python train.py --n_experts=64 --experts_per_token=4 --normalize_top_k=false --balance_bias=false
Below are experts of layer 3 (counted from 0) of a mixture-of-experts language model. Rows are named router (the router's row for the expert), down (a neuron's output weights, with its number) and show model dimensions 0-127. Each number is 128 + 32 x the weight over its row's rms, rounded and kept within 0 to 255.
After each expert's rows: a language model's description of what the expert responds to. This comes from a sample of Wikipedia text that the model never trained on.

# expert 11
router [ 77 153 163 141 112 142 125 153 157 101 161 117 172 131 126 178 124 118 115 102 107 160 116 138 123 116 114 125 155 159 148 148 103 176 158  73  75  75 107 154 176  93  97 157 167 134  97 157 121  88  99 148  95 162 180 145 137 116 110 156 176 120 129  87 191 141  69 104 111 133 109  93 124 134 160 104 147  76 103 173 144 118 156 106  96 123 130 145 166 125 106 136 143 142 136 134 169 147 114 190 129  99 213 158  81 126  93 168  95 107 106 129 195 136 102  78 176 119 196  46  87 136 158 109  58  88 139 150]
down0 [143 182 107  92  71  90 160 169  81 112 137 106 112 141 137  79 158 137 131  75 138 113 144 163  98 137  91  78  77 135 155  98 154  99  84 135 109  81  99 162 159 174 168 114 149 139 106 133 129 167 154  98 137 137  89  79 111 142  79 125 143  70 101 124 121 142 143 158 155 126 152 168 153 148 141 150 119 140 102 111  83 175 127  48 149 154  85  69 197 181 158 170  78 114 149  96  93 154 237 131  95 154 126 122 116 166 130 103 108 131 121 110 121 168 128 108 162 105 131 138 142 204 118 155 104 142 137 165]
What it handles: Word-initial prefixes, year digits. Opening word pieces such as pro, con, de, En, Win, Los, e.g. "pro|tect", "Self-pro|pelled"; also zeros and nines in years.

# expert 53
router [116 134 171 158  88 147  81 159 179 105 149 103 163 103 118 149 167  85  91 128  76 182  81 181 113 101 154  93 157 156 163 153 125 141 152  66 103 115 122 162 167  91 113 145 161 108  80 180 106 113  86 152 105 147 162 159 135  83 125 157 142  80 109 138 159 180  85  93 134 158  68  98 118 134 177  70 158 104 138 152 159  79 142 104 100  91 149 170 144 160  97 128 166 171 174 108 161 172 104 162 124  79 175 163 103  93  96 181 108  98  81 137 118 113 112  92  72 106 136 114 138 143 152 130 103  97 108 158]
down1 [156  54 157 134 168 130  88 122 135  89 119 132  91 138 125 170 134 110 162 148 129  94 116 130 122 119 179  96 151 105 119 144 160 134 101 142 131 104  82  95 150  78 157 186 130 160  96 118 142 177 129 132 158  51 161  65 154 130 168 127 104 151 114 110 137 144 123  88  92 134 182 130 100 124 168 102 110  70 136 116 102 100 139 125  81 176 101 124 125 148 125 198 126 188 140  74 204  81  77 160 134 128 138 161 167 122 162  72 124 132 172  93 121  66 132 166 156 188 152 111 125  88 119 191  90  98 103 158]
What it handles: Word after article or preposition. Tokens following of, the or a table bar, e.g. "member of the European", "Colombian footballer", Cyrillic name initials; also table row ends.

# expert 44
router [149 199  96 161  92 181 106 147 172  77 138  90 136  62 107 120 139 100 118 148 125 163 118 157 124 109 157 144 113 129 123 194  29 189 134 133 118  95 166 140 147 108 107 119 150 103 115 164  31  85  78 119 136 166  94 143 122 123 124 152 116 101  93 142 184 127 167  97  89 149 123 112 114 146 150 108 191 110  89 191 148 130 125  82 142 114 183 152 124 132 144 131 124 187 122  97 123 110 112 130 139 110 149 162 110 111  89 120 127 120  89 132 144 113  84 101  55  74 107 118 132 119 162  80 108 116  56 132]
down0 [157 117 135 133  82  98 144 180 108 178 126 168 110 150 129 160 134 151  93  97 171 111 187 100  92  91 134  59 127 114  95 148 155 143 169 131 112 140 109  56 139 186 147 106 164 125 164 148 139 144  66 117 151 166 109  98  80  89 111  95  98 111 167 155  95 130 106 147 126 159  91  47  72 156 168 139 184 105 125 194 133 128 185  65 127 139 137 190 106 120 154 134  91 116 183  70 107 103 130 102 115 144 110  94 126 113 135  96 133 132 125 138 159 123 125 115 143 102 193 162 181  99 137 162 128  64 144 152]
What it handles: Proper-name words. Capitalized words within institution, country and place names, e.g. National, University, United States, South, Natural Resources, Belgian.

# expert 51
router [106 149 162 153  91 158  99 143 170  79 143  85 150 105 116 129 178  75  92 115  81 170  84 179 114  95 152 104 139 149 159 158 114 154 152  66 121  96 140 177 164  87 114 149 151  79  91 171  99 102  96 152  96 163 164 150 151 101 106 161 146  95 110 141 161 142  99  87 106 157  63  60 113 144 174  78 173 110 113 143 153 101 134  95 110  98 162 162 142 142  96 154 156 165 167 105 149 182 122 157 108  94 179 213 109  95  93 171 100 103  95 146 117 135 106  97  83  94 119 125 137 136 155 138 107  93  88 152]
down5 [115 139 125 148 121  98 164 107  73  99 149 152  70  92 184 113 146 117 122 173 134 118 151 102 163  65 136 146 124 106 127 177 146 138  82 113 179 183 179 155 110 135 154 116 116 105 121 137 148 148 133 162 146 143 135 138 146 148 117 158 159 132 122  70 117 143 107 112  59 184  84 108 126 136 158 183  74 127  75  72 148 136 213 112 116 179 157  52 125  91 109 122 101  81 167 138 127 106 114 130 106 159 187 133  86 105 153 128 113 157 123 116 155  59  97 110 175  98 132 146 201  98  69 118  99 151 139 160]
What it handles: Common modifiers and nouns. Adjectives and nouns after the or a in running prose, e.g. legal, public, local, national, war, election.

# expert 52
router [132 176 149 160  75 168 121 157 163  62  78 136 120  51 140 138 121  98 107 139 116 162 125 141  80 125 144 141 105 144 141 178  47 181 161 113 128 131 156 174 131 109  95 142 112  87 111 151  41  95 109 151 132 160 115 139 168 118 115 165 139 121 114 122 154 123 128  83 146 165  90  46 131 160 151 128 180 124 100 145 156 124 134 106 160 118 174 161 126 114 118 188 135 185 123  97 159 125 140 137 114 105 159 194  86  87 108 117 125 103  98 149 132 128 132  61  90  97  97 144 158 131 172  85  96 105  46 128]
down0 [126 140  93 129 176 141 134 115 135 133 196 100 120 147 123 163 136 123 141 136  98  55 129 166 182  97 100  91 168 102 157 121 171 121 124 122 174 101  88  83 102 168 154  82  63 194 171 151 108 142 100 113 108  92 161 124  90 164 101 114  94 184  97 154 132 147  83  98 195 132 105 148 121 159 115 109 117 179 104 110 152  88 150 148 147 104 158 140 112 138 139  68 118 139 107 147  91  81 159 171 121 137 127 138 138 115 179 147 140 142 103 113 141 188 101 101  89 166 143  42 141 186  67 133  90  97 182 112]
What it handles: Common nouns. Ordinary content nouns after an article, covering government, military, sports, and transport words such as team, government, train, relegation, career.

# expert 54
router [105 144 169 159  92 157  84 177 182 102 120  99 149  93 109 142 152  95  94 133  87 177  97 182 107 107 155  89 152 154 173 175 117 157 158  75 103 108 131 187 168  79 109 152 145 105  92 167 103 105  90 160 112 153 158 153 142  96 119 153 151  84  95 132 161 131 102  97 136 165  77  82 113 138 172  93 179 122 130 147 148  90 166 103 114  97 156 178 142 155  84 144 151 187 169 100 161 169 125 162 118  86 188 185 110  97  86 178 100 101  72 131 137 123 117  83  92 104 131 100 119 147 150 122  99  89 103 155]
down0 [124 174  83 168 139 105 155 162 122 135 131 154 104 182  79 114 129  98 106 101  92 148 107  96 147 139  98 126 135 113 153 134 109  85 138 140 110 100 148 178  93 148  81  96 118 123 188 111 127 109 157 144  61 163 150 101 144 136 127  93 115 118 146 168 110 145 152  94 154 168  75  74 132 155 178 110 185 113 146 127  76 116 170 166 176 154 178 222 149 131 130 107 142 140 129  98  77  91 120 105  72 125  97 133 106  79 132 115 125 208 170  58 207 129 145 138 120 128 111  77 152 162  91 162 124 112  93 141]
What it handles: Common nouns after determiners. Ordinary nouns and adjectives after the, a, of, such as public, local, government, president, effort, girl, launch.

# expert 8
router [101 128 137 152  96 134 114 145 172 136 176  87 144  90  72 174 118  94 116  63 110 145  98 181  85 126 164 117 171 172 139 174 133 162 177  86 120 129  79 147 151  54 116 146 184 114 101 135  92  96 103 107 110 148 156 122 156 105  83 144 156 110 135  65 199 146  65  99  79 149 115 118 107 159 172 145 142 135 124 153 142  87 153 114  83  97 141 130 138 156 111 161 145 168 141 104 134 147 107 141  89  87 146 196 115  65  94 163 121  78 101 127 133 117 146 141 105  93 194  92 129 146 184 141  79 101 166 133]
down0 [133  92  97 143 111 130 157  81 106 100 194 102 132 118 104 106 162  86 121  78  48 148 154 141 166 110  95 146 158 139 184  98 155  99  73 152 152 123 151 138 147  86 124 126 120 140 131  92 104 147 155 112 139 125  82 131 144  74 177 140 112 168 187 131 103 120 180 129  88 132 152 139  77  88 145  99 147 186  86 135  97  88 136 160 143 115 114 197 147 105 110 184 111 114 172  98 107  87 139  92  73 177 143 112 133  97 188 189 118  95 124 144  88 128 145  60 129 176 171 128 183 172 159 145 141 120  94 149]
What it handles: Mid-word and title pieces. Middle pieces of words and names, plus pronouns it/this/there and == headings, in album, game and sports lists, e.g. incursions, Time, Hollywood.

# expert 55
router [ 99 137 163 149  93 146  81 152 178  92 142  91 151 105 119 152 163  88  87 124  80 186  88 180 109 108 144  88 164 155 173 156 135 144 155  67  97 104 129 164 179  80 129 149 171 111  85 184 112 102 101 157  90 153 180 163 134  93 111 156 151  86 115 115 152 131  66  93 120 163  74 101 131 151 177  82 158 102 135 148 154  98 144  90  96  99 152 156 137 167  83 126 155 152 167 103 160 179 127 165 122  92 191 170 107 104  90 193 106 104  85 153 148 109 106 104 113 100 141 112 123 144 155 140  92  96 104 156]
down0 [131  75 133  81  98 116 150 103 185 165  67 145 136 166 103 176 192 161  80 142 121  89 119 148  97 131 157 120 101 103 149 119 150 160 137 151 153 138  77 114 163  74 155 180  92 142 113 186  96 141 122 145 134 161 138 131 147 129 130 115 142 119 203  90 131 142  99  97  86 163 101 110 163 121 152 145 158 155 115 152 152 127 108 156  72 105 110  99 126 111  70 114 130  66 145 133  92 181  42 132 118  84  42  95 138 128 177 180 128  85 140 145 112 140 139 176 141 159  91 116 114 150 150  87 128 151 122 198]
What it handles: Coordinates and number digits. Digits inside coordinates and years, seconds marks in coordinates, and the after of or at in titles and names.

# expert 42
router [116 129 148 165  86 128  82 168 171  95 164  97 151  91 108 154 174  83 105 126  82 177  86 197 111  98 148  87 127 164 146 157 119 128 154 106 101 106 126 159 169  85 108 177 168 129  82 185 102  98  86 169 121 151 161 148 118  85 115 157 143 105  96 120 156 141 101  88 142 157  69 135 123 164 185  62 168 110 140 169 149  82 124  95 112  94 148 181 148 168 115 125 159 147 176 103 176 162 109 160 109  81 157 167 103  78  97 182 103  91 114 124 116  94  90 109  91 114 131 135 125 143 156 135  93  93  91 170]
down0 [122 145 116  86 149 154 143  99 145 147 159 165  74 186 120 152 125 117 110 154 177 162 122  48  85 147 136 100 157 174 138 131 173 129 110 120 114 158 138 129 131 161  44  58 174 101 123 188 158 168 142 105 180  92 112 164 131  99 145 144 123 123 130 195 119 133  97 153 108  95 130  97 144 118  72  99 113 120 130 141 115 109 156 126 105 126 112 156 161 138 143  91 111 108 101  89 120  75 100 111 116 162 191 141  89 133 181  80 173 128  87 142  89 173 130 104 103 181 126 175 177 111  45  72 147 103 146 150]
What it handles: Proper-name opening words. First words of multiword proper names for places and institutions, like New, South, United States, Red, Air, Street.

# expert 41
router [111 159 157 145 106 153 108 131 144 125  99  86 189 122  66 152 187 119  97 139  52 122 118 137 116 115 182 103 158 156 164 148 122 153 133  75  84 113  98 190 144 119  67 151 143 132  96 133 112 133 122 150 121 145 137 123 110  76 110 174 149  91 127 130 146 123 115 100 125 135 113  84 135 162 179 102 127 126 102 167 199 102 180  39  97 100 159 144 141 191  48 169 146 143 161  96 139 222 124 151 115 113 166 151 125 129 106 161 106  95  87 144 123 133  97 129 127 119 145  73 101 151 167 103 116  99  87 162]
down0 [ 86 164  88 205  91 125 189  99 138 100 144  99 135 144 162 158 119 153 167  94 107 100  98 106 145 162 169 108 146 131  83 126  74 125 196 116 137  89  49  85 171 193  84 151  75 166 101  97 129 131  76 105 191 136 111 119  92 157 121 128 133 139 100 153 118 152  58 108 156 136 120 133 112  59 153 147 183 170 120 145 134 108  83  86 131 127 114 114 135 128 186 148 166 102 144 152 163 160 143 119 147  82 134 178  89 175 148 100 157  83 156 104 171 128 131 128 103 154 159 133  88 144 103 104 143 109 146 104]
What it handles: Digits inside numbers. Digits after the first in years, dates, scores and measurements, e.g. "19|8|8", "12|0", "1|2.54 metres".

# expert 47
router [ 46 156 147 157 120 141  90 153 139 114 164 102 149  64 132 136 172 109 124 122 130 190 108 174  69 137 149 125 196 154 155 140 118 125 170 118 123 112  85 143 147 109 134 109 149 153 112 123 114 135 113 134  43 177 164 113 168  80  52 142 169  97 107 152 153 158 121  88 152 133 101 110 134 134 137 112 127 137 113 117 127 100 124 107 130  98 120 145 153 149  88 104 163 151 148 126 171 143 122 147  57 123 147 114  48 134  99 149 120 125  32 153 144 114 114 126  79 103 114 138  31 151 171 128  43 129 129 124]
down0 [170 149 131 144 103 136 164 148 114 120  88 214 101 119 189 167  97 116 124 108  75 126 135 124 134 147 123 149 135 120 123 135 109 108 162 120 147  71 102  97  54 105 130 111 147 122  89 183 125 162  78  86 154  86 113 140 149 173 120 114  95 116 147 120 114 121 124 201  82 117 131 108  93 207 141  43 163 124 147 174 141 172  69 105 144 125 113 154 132 131  86  98 160 152 152  95 156  92 195  71 146 163 132 123 126 131  78 129 184 128 170 132 106 111 121 134 160 144 168  41 145  81 148 157 138 131 147 116]
What it handles: Prepositions after verbs or nouns. Prepositions such as to, of, in, for, by, with that follow a verb or noun in narrative, e.g. "defeat to", "due to".

# expert 34
router [111 132 141 136 103 144 105 150 132 114 136 131 177 124 121 162 131 112  94 110  27 136 127 136 123  80 163 126 132 195 133 176 117 140 148  61 112  80 139 143 153 115 116 163 149 128  83 173 112 119 120 120 125 137 165 186 130  50  76 159 142  82  88  97 175 129  87 115 125 206 101 117 147 115 160 122 151 125 131 215 175  92 144 111 119 107 146 126 143 138  68 144 140 136 138 126 169 187 110 148 104 105 160 187 136 108 117 182  66 103 107 137 162  93  89  75 116  99 144  75 103 132 160  90 126 129  67 139]
down5 [109  80  90 155 160 146 135  95  90 150 165  85 146 158 180 149  86 176 102 102  67 102 173 155 155 123 110 139  96 133 133 160 136 119  99 163 152  84 145  82  66 176 152 117 127 148 146 171 125 152  96 104 151 121 111 121 170 136 102 171 107 142 129 134 168  89 128 103 116 108 104 121 106 114  88 164  35 188 142  96 145 162  91 137 152 180 101 101  76 120  83 128 142 162 199 174 129  92 123 108  92 145 133 115  76 113 109 144 189 184 132  92 163  62 162 117  94 166 128 104 137 151 131 157  98 182 135 138]
What it handles: Digits. Single digits in numbers, especially the first digit of years after "mid-" or in dates, scores and table figures, such as 1940s, May 4.